{
  "num_hidden_layers": 11,
  "hidden_size": 160,
  "d_expert": 32,
  "normalize_top_k": true,
  "routed_scale": 1.0,
  "head_dim": 32,
  "positions": "rope",
  "tie_word_embeddings": true,
  "parallel_block": false,
  "init_std_o": 0.0,
  "lr_head": 0.00898,
  "warmup_steps": 200,
  "doc_mask": true,
  "train_tokens": 557000000,
  "dataset": "wikipedia_en"
}
Below are experts of layer 3 (counted from 0) of a mixture-of-experts language model. Rows are named router (the router's row for the expert), gate (a neuron's input weights, with its number), up (a neuron's input weights, with its number) and show model dimensions 0-159. Each number is 128 + 24 x the weight over its row's rms, rounded and kept within 0 to 255. Numbers have three digits each.
After each expert's rows: "mostly gets" lists some tokens that are sent to it at least half of the time. This comes from a sample of Wikipedia text that the model never trained on.

# expert 6
router:156156146125125122107102088139161125137131145151133141121128140120118138118145073079141091094168117087068135142109112111162081160138113143165158148135142129118108126137115148144174083160127126183128107136141155152131119165112132091156150136147155161151115144134179124155163121146134126110125169109119127114046132101118150152145130145126120121128123134121128099123121086095141129108118166168105107071145138143151151075108088143134122123143175118119109136150128105120112138153110119
gate0:139108122120167128154178146128082143130122096089124109124115122149109100132116123132119097094131135131102135152155137154128099170092123099140082105126112138125171165151145177084109129158152094149122118108152142137107094140120147144093133144102145166125087147134139121129147120121130100102099175109090108142158126137105125148132170182091172113144087083151165136114150128142088139112126147143085119151131146130139121071140125122104108090145119159118131112095091123115145125092079147
up0:121110142137092130089106146158145122159100149131152150125108097093141172084186150181158160145125143134126126125091145114118106074128122130126162161111119078135118148147083122156142143123131118136132155129115100122147121085128121117118117106161160141112127135144130116137126096119123146153176088137152151141137117159127103168148097110158092113102114100073101126162085149160155123131129113141160151120152088150122084165141149104111131135110141109169162159146187155114121122124124150
mostly gets: " C", " c", " N", "N", "w", " No"

# expert 9
router:136142139101117103122149120152118125123154069142130121132148106133129137159122111152124142111116101118153091146118191179137122113125125145105115131146095116131139137137107097157116128122146167136127121130119116172136134094135100165135126145106138126068126154176153114115170139078136184122152098159147123137166102161050143133133135103109146096085157127141131127123114154148141163133098114134122060126120164120144075136093128099164127086178101146131088132127131136148119123136132138
gate0:174141082127128123150103123109125109086094135096134114124150159116156103081124124125133156139112151099124176118156117159121100138081114112073153112171132135127111131083072054127145106123086122095132130097092121128117127129139162136095129163132120098131140161129133077102102136150151130148126104070123147119168148152118102107119163148167150125118151132125153123142175113116116085130140150117151109132098135131108153125116116125169149138128101116105085125149130108127089134088127113
up0:143152148138145122109116160159159141164136118175120130132074096164125130116144103140092118146104103105134080122113111125090124143121123143122089123154103174126177121179168114101141147133121151153126104162136170119163107159151105124149091107119127136092142125138100132099123107103086109099173094161115125111113093133162145131125142108109171134097135095129139122107103141130134146110120127150113105151162131109140134105094145090130163167159123093141171168103105175127160162145118100
mostly gets: " and", " in", " as", " –", " —", " at"

# expert 14
router:110129130157189094105112145132142121113146143119139092120131133107111088123127121109149097085140134094118102134129111152147142123155136169132147093140146134075095131134106172139132115146111110140101129172129134118077109119132161139138112140129149174159113102122145136081149117165158137145122131106140162102054120138105167121103130113136122113160135110114171149137096120136152154043112126181139109103118095073108161117122109079108152135116115157155139113155145140128125131118123138
gate0:151139096103141109107101102096161158137180146118139092133077106068137104108153123129129100120125157121108122120132126119124144166124157119104143130121110105116084146116123169124154156153124158124123108129137103135114092163126081115120123114176133101124094161175110125125140131144143088135083122116124129089152112112094107096105135164108090151100111086107133154113159123100191134136098130069149149101144102130174114150136103096106108144121135137083114112128139167131156111119110152
up0:081152123133138148088140138082135109138118136129152160145146143161099137110114083105135182096121071109168143170125130081135121103139106109167099129147154130143081125124120121151169155100099104099138107166114134150141139121111135140108126126110140129104159145119124166171113175088151127140134110113111166168100127129143120141113121103136145114166120154122096066144129130161175119107126177164112161117122123103138119152108152150130140147126161103145089093148112144112139131173116105
mostly gets: "or", " V", "om", "m", "ag", "ip"

# expert 5
router:135114107115119138083154135147141132117113106130114129120132158135145121155136145109056128156127134122142099174119062081093129124136156074140096131108149145130158119135100132101091120155099141060143133158151088150139125107146110138112115106119100108109116123167117137102126113109175155122160101133138134092088135149137132093141118145145087149122100120140121129089133129122133123089137144153139089127200155124103080124138171119125141060135143090139123114113126159117113133144141151
gate1:090106157139188117100150123136123095137111145154088124144134104143123090119114144133145119176089131158100155153140127150116105125152170105146109152156148138096120107127173102145099185088130129130136156120120122111145127097142078106125115106151127148147101144137135158138134094114118150146128131132181188119134152117152102160150100092075112116160163129119174137110108120129141173157107128135076131173116130122160126119118124116121122131085149136092156134155145128177128125120136173
up1:187144114103104148145097153117121144138150133093207122099107101122133150140132106093131117119172138086117143105125121144119122122109118150094122113102127159150124150140130133123141100137123148163084143097142136137143131138110165141118156127147139108149151136126125056142121184145144144098141085085092134153130115118113149126108166171187157128118085094164109125139142127145146095104119148120135110104174096125071122112139115138164113140131118126158102132107099145101090132112118091
mostly gets: " |", " to", "|", ";", " —;", ");"

# expert 0
router:142158115123115114145110111128135165180165126092105120118118111124152127107181126146131112165153146143155129112132080146162124127149150109161095117086142100136143089137153134134093126155108100132191110132151105125136141084104156152103159175107105124106141097157158114133149160143104111042112139129138143114157134117149164133110126158118127134122146136128086077123158100148139154120171155157165133150132080135148130174156124106102116152134150131133097120147147104112118118138140157
gate0:097086118135152087128134127151144095107148138119167159166099074162112169182126114111162145119126163131139129144103102132158147138133102147107141099143113132118150134140146103102059112112154120185149117107173109094106170150118101110116114083128164109166136109114114121154155120148121124112142096158145129133124166115115145107122113122137104109115116150163108106161114107124113096144133130148123108170125086151140120129159132160176160109133125096133129183084148141135132127090139161
up0:163128159117151121134137144174114164105156080170122121100126073130174139137127138116100141116101130139097134121102136137105134125125166148148142113123095147117115179108152128113151047139124137107106140113122107125133094111120170141125097114119153155129097151126156112094158100125119091104144094146150087132123179077130114111147123126167129144118083098157144139075091088110152129098140147137142157133152162144145148165102135114157125120130112128109121086101149174148123122143157128
mostly gets: " a", " ", " an", " m", " or", " not"

# expert 1
router:153142146117165156101158121126136142124109127145183138130125128131148119158190136104103203116100090129124115147118107133141096147114121145165147142093108142114136126115142097113132129154113155110156124102163123104139160133176160161153112162112132135121101147118131092129084113140089110094149125138101151181132140158131115129167129135146103109159105121100118110138153152145079099101125119149146125079130141091135068117140121137174140119130086132111149111157096130131065108143137098
gate1:088149146131131122149141158129135105148103117152121146135129116152138154097086130127152122121161147092129157189153146173111137137128147106144147182139105103114121138134152132140124134142144129115176123099138138119126098131168172104142128124167141105186148164156139150124114115137096139095134148128093070118135073139129084118122132099134138100105172183126126107128138130105155100147121136130117086167100096113172137091119157151146115156103138117131087125103158109128079099119110080
up1:130128143120067111095140148187085161140162133159103087136118105151129120128148169141109125153120097149101138133130074164140142082184139119127131104127103100146168148126128139100101139122168140113154106119086116143149127158157150114141087104104134128122136104098131177066144164093132114175132154125098121124116161176128177097137142159164109112141134101126128117136134147142121158174107114110137121127115160107118143124121131087114075146145134139123126108153121124159146118109138124
mostly gets: "\n", ");", "\n ", "):", ":", " ("

# expert 21
router:136141143121094123147129112129113129139122145128089133115139156129118122099123104113133066117164163124159114106136080158137135102158104123159126120103136114145066139107125101105139131094138135091124117144102150179139109130154123103155109114156144083140110142125118152134133148119109142110091177135180107159139100150119150129112098147108139122136148128124122162147162144164116144118182138161135157082082168147175173122108119130123134107176122114121144182143091118106095063146115126
gate0:125147120062123099125148150081149154123116113113106121116163138106143150126101110101121122139137119113127091137118125139127111067177096134117146129081117184129113141151139104108131124126126118141112138134107141118100106161127139176115091185110150057158112110174150139144101124157128117136154116154136155117112158118154117144108147143095134225090126130171111121122157106155121153109125124132167115099128122149161157124164132152139123091124160116129107113120127106127105125126099101
up0:127109116125165176104182121144138144122136125153125116118081104116153126113124136096174107168119136154104155129061123125144170140143168118094120133175148111108119112100130146109119114154129096083150154118152081139073100098102141099079141126135180143144136152147140122122116129103134075134111127160090144094172141127137145112130124124153110082158134115137113117144109159120138135095140082121101105089116103127119122115119127085133108153131118090122133099111074115157134135101141144
mostly gets: " ", " D", " T", " has", " New", " s"

# expert 12
router:099094166087101111147154134113114131081099156104106140118130146128146142113070097121138171112144147123140068114135113084139117101147108137110115122163120090111149122175147114129114116142115120145168112136108143148131132115102142116061166107141103109117098122131116122153091140131150148150142156140113145114146152117106147177166101132120125114128125117097127112084100174131173108143158088122110109122111114100121132128163117100175145092117168138114084103152116098145172137174146134
gate1:141122140134125100153118082123111174126125129123153114129148132049129142123135106133125166074181113122092134115144116140148091100193101122156180155159118124108125153112124155110172125113146107126089100078064096138137139122111161111128127130073150151107119086094123114127176119138100112161134114155107145114132120099150102112112149138119089103131117104135139144117129145121140128146120136144100083091148114129119119176140096127166153135149145157109157132134129153113135165119142123
up1:141151121111156107149163188147147128159070181118142095100142116173116111144124112117116131129089080132112128132138120128105126143125153104144126143167143123124121118133115119127109161163139133155144135145158149136094103173138126154136132109116153097162142158174143124100109136145152139090091165092169155158145106147130168106137152120168158135171149119083124109135162091135125161113104106106160129145110137139144160094122158142123129140172105102138136122110157165076113084124139098
mostly gets: ".", " and", ",", " but", ").", " he"

# expert 13
router:156152153146133113132123157121129128170141159111118139110149160119151156182132178157094153153137111108094153088129119139132135112134159134069096159124102130119071132092084151149150158116114145136122126140126154140095137132128063106149119159131146148170129080110116147106149093145077107141138167122114138130167075106144125170127110135144105156127113127123097135145105130146132133161123108098160129096131146128097150118112112119065100113150107105117138136151121092138134110089133163
gate1:138086124105126119135102137097127137123131105138136153153183141117105095157174170116096144138115146150125117150093114131127124130134134091082126140105097104089156150162124095175166189130122138101104145089080120109130171148165095116111108119100110104147103107092102118158154101116118120100162111118128136157139140110131108153134080155144166103090086159146126113135101122130134119144137124113169144138143129139131126145143134111156120083171122154102138125090116084166122126127123182
up1:139104159153128095134155151108153093117124136096118138133139133150108099109140116144131139137127108119143127152160089138186139114110121141142118140144061105202109171132131119139076100141105143139142143133106149161153125115148119112110152122202117126108142114154122132117079167162123147136099134179160107133129140124131174132127128093160104128079155154099118118116083147131153089113144120170127118122140130144126106129109182149122119158140123073151130123152133124079157157146118123
mostly gets: " $", " set", "(", " Center", "idae", "^{"

# expert 22
router:152075118126116136137160111173139095140104104131119145159141110131136157134095094117131142140111126148097138109112153084140108165136108086163110098171149091158103113160150158147116092144130143146118142169125134144146143145073153124127159125155142093107074156131142153104109122101146139137117084155149161158138110154093123148143137108140129105160156126100119094147168156128097131170200139140121113159122161139168120120147156100121150138141130136098167123133113105149150175143118137
gate0:150126122169123115121120142165123117137148142142120164103130120126122106120118115154130118147112122106149096156155092141116112139109166169100144082156102109116164164163105117110112116117138161144145109142126090106140072150079130107087136131143089145116082102173109155106169161127162168183163103115142130157087169077149143134140146137114126112144167098136119089118137114086142133126103157127139167112128130124117101106102110083109187148146101131127145138133150152131131136125092120
up0:117133159124119180150117141125126126128105140114108121145122101071112125134077118109113130113123120124122128146129144110122124110154115122141160166095119150139087163085094173168111099158157126134095157097142118172118113110101091131159150130120134120112144126065168167127145072114115116110091114144114118140111112130112152066117110138147151135112098118140106164137101116159157136141143138140121098089143129164133095160121150145122084117123155141140097138130120164177172126141118198
mostly gets: ",", " He", "),", " he", " but", "ro"

# expert 19
router:129136134117151124109100103126148153153129170133104107127143150125157196141109103148111123129119150151128179110111113143091124100126113110099098143067096141107142101132135160151146091120144144148130160128112107138113142133110133115145127168145165149146062140137090154127122149134188126126135103157077147106126136087135132091128128099129121165169131094141142138104092129077118193157106139113131144136096122077137140103132087154138119113098141114098163119146081107149146135126125140
gate0:162139091123139144153131108140123111113100139126113139103164106053164168089148132160134126135133106116123149162149124123137160136115158122105112139151113113109142145119097176136147118127124123186110123156146124100128150112075176132101128152146101130102107087149134148122143156126120136111098157128098130141116166126075119138149135112124106165142162113103136152090127132073148137163129102121130188098120149139154135114104109147181144128162126126142133139146128139068130188110088147
up0:111133153076131113099145114112099120162153163170129138154147107102121150065108108149112101084188120079135104129137097101139134114117136141147178113145145134132099169137139110152119091131119158060104124140085087131141100155104160119117130186123172109134098120122136159123122142121118142117130119107141128115152129160096138134075149107089124130100141149089105114140106144119135128154139138134143124091177114093143139169137122134123148147133097121143151128116122162112141150162173114
mostly gets: "ar", " v", "ell", "ations", "ton", "ics"

# expert 8
router:103131115131128068132131158144140102155134098133158111123130119108100118100052110148159090134137121119126099132130158132140126139142134134149142123164106192148168112172119123119116128124144127109138123151142132090127136173126134146160123182128132136124111174119141119118075136123112125152123118114097143119148143158106129088136121115135139134155093148128113166161123148143154150130117117185137120138116090109109116121104146103062148148192106102150130144082134176094112135115114193
gate0:107129145137077121104097118157166113121090132113135151091114115152127127100117101135118142108120127095145120124138130095116138132104120163108151138107122124126126135151138164155146078137155138102148145166174152149138167122138150111131127127130123133083160131070166121185129131111129150125138094109111160090131165099159167184162111170138163107127094137130101090150154156113119119123081124110090084125128125151130109112145104109163173148174125117146126093070143157135114159134120134
up0:096149111128115125101142123093129098118104113143133143118131099100132114111132107140137138127129113102117091104156137097140109138161132138103182145124156151138118190140127172139157091114156132075115158147142109110154143102159110063126119124122116154128182118091168133152138093113120164185141166112119092151155135162128147159155127147148146113091127115131119147137146153118112091133076097096088083143160123140116113119159106151135142129180127125133161101148139159105167161120123141
mostly gets: " In", "In", "ah", "ai", "ie", "au"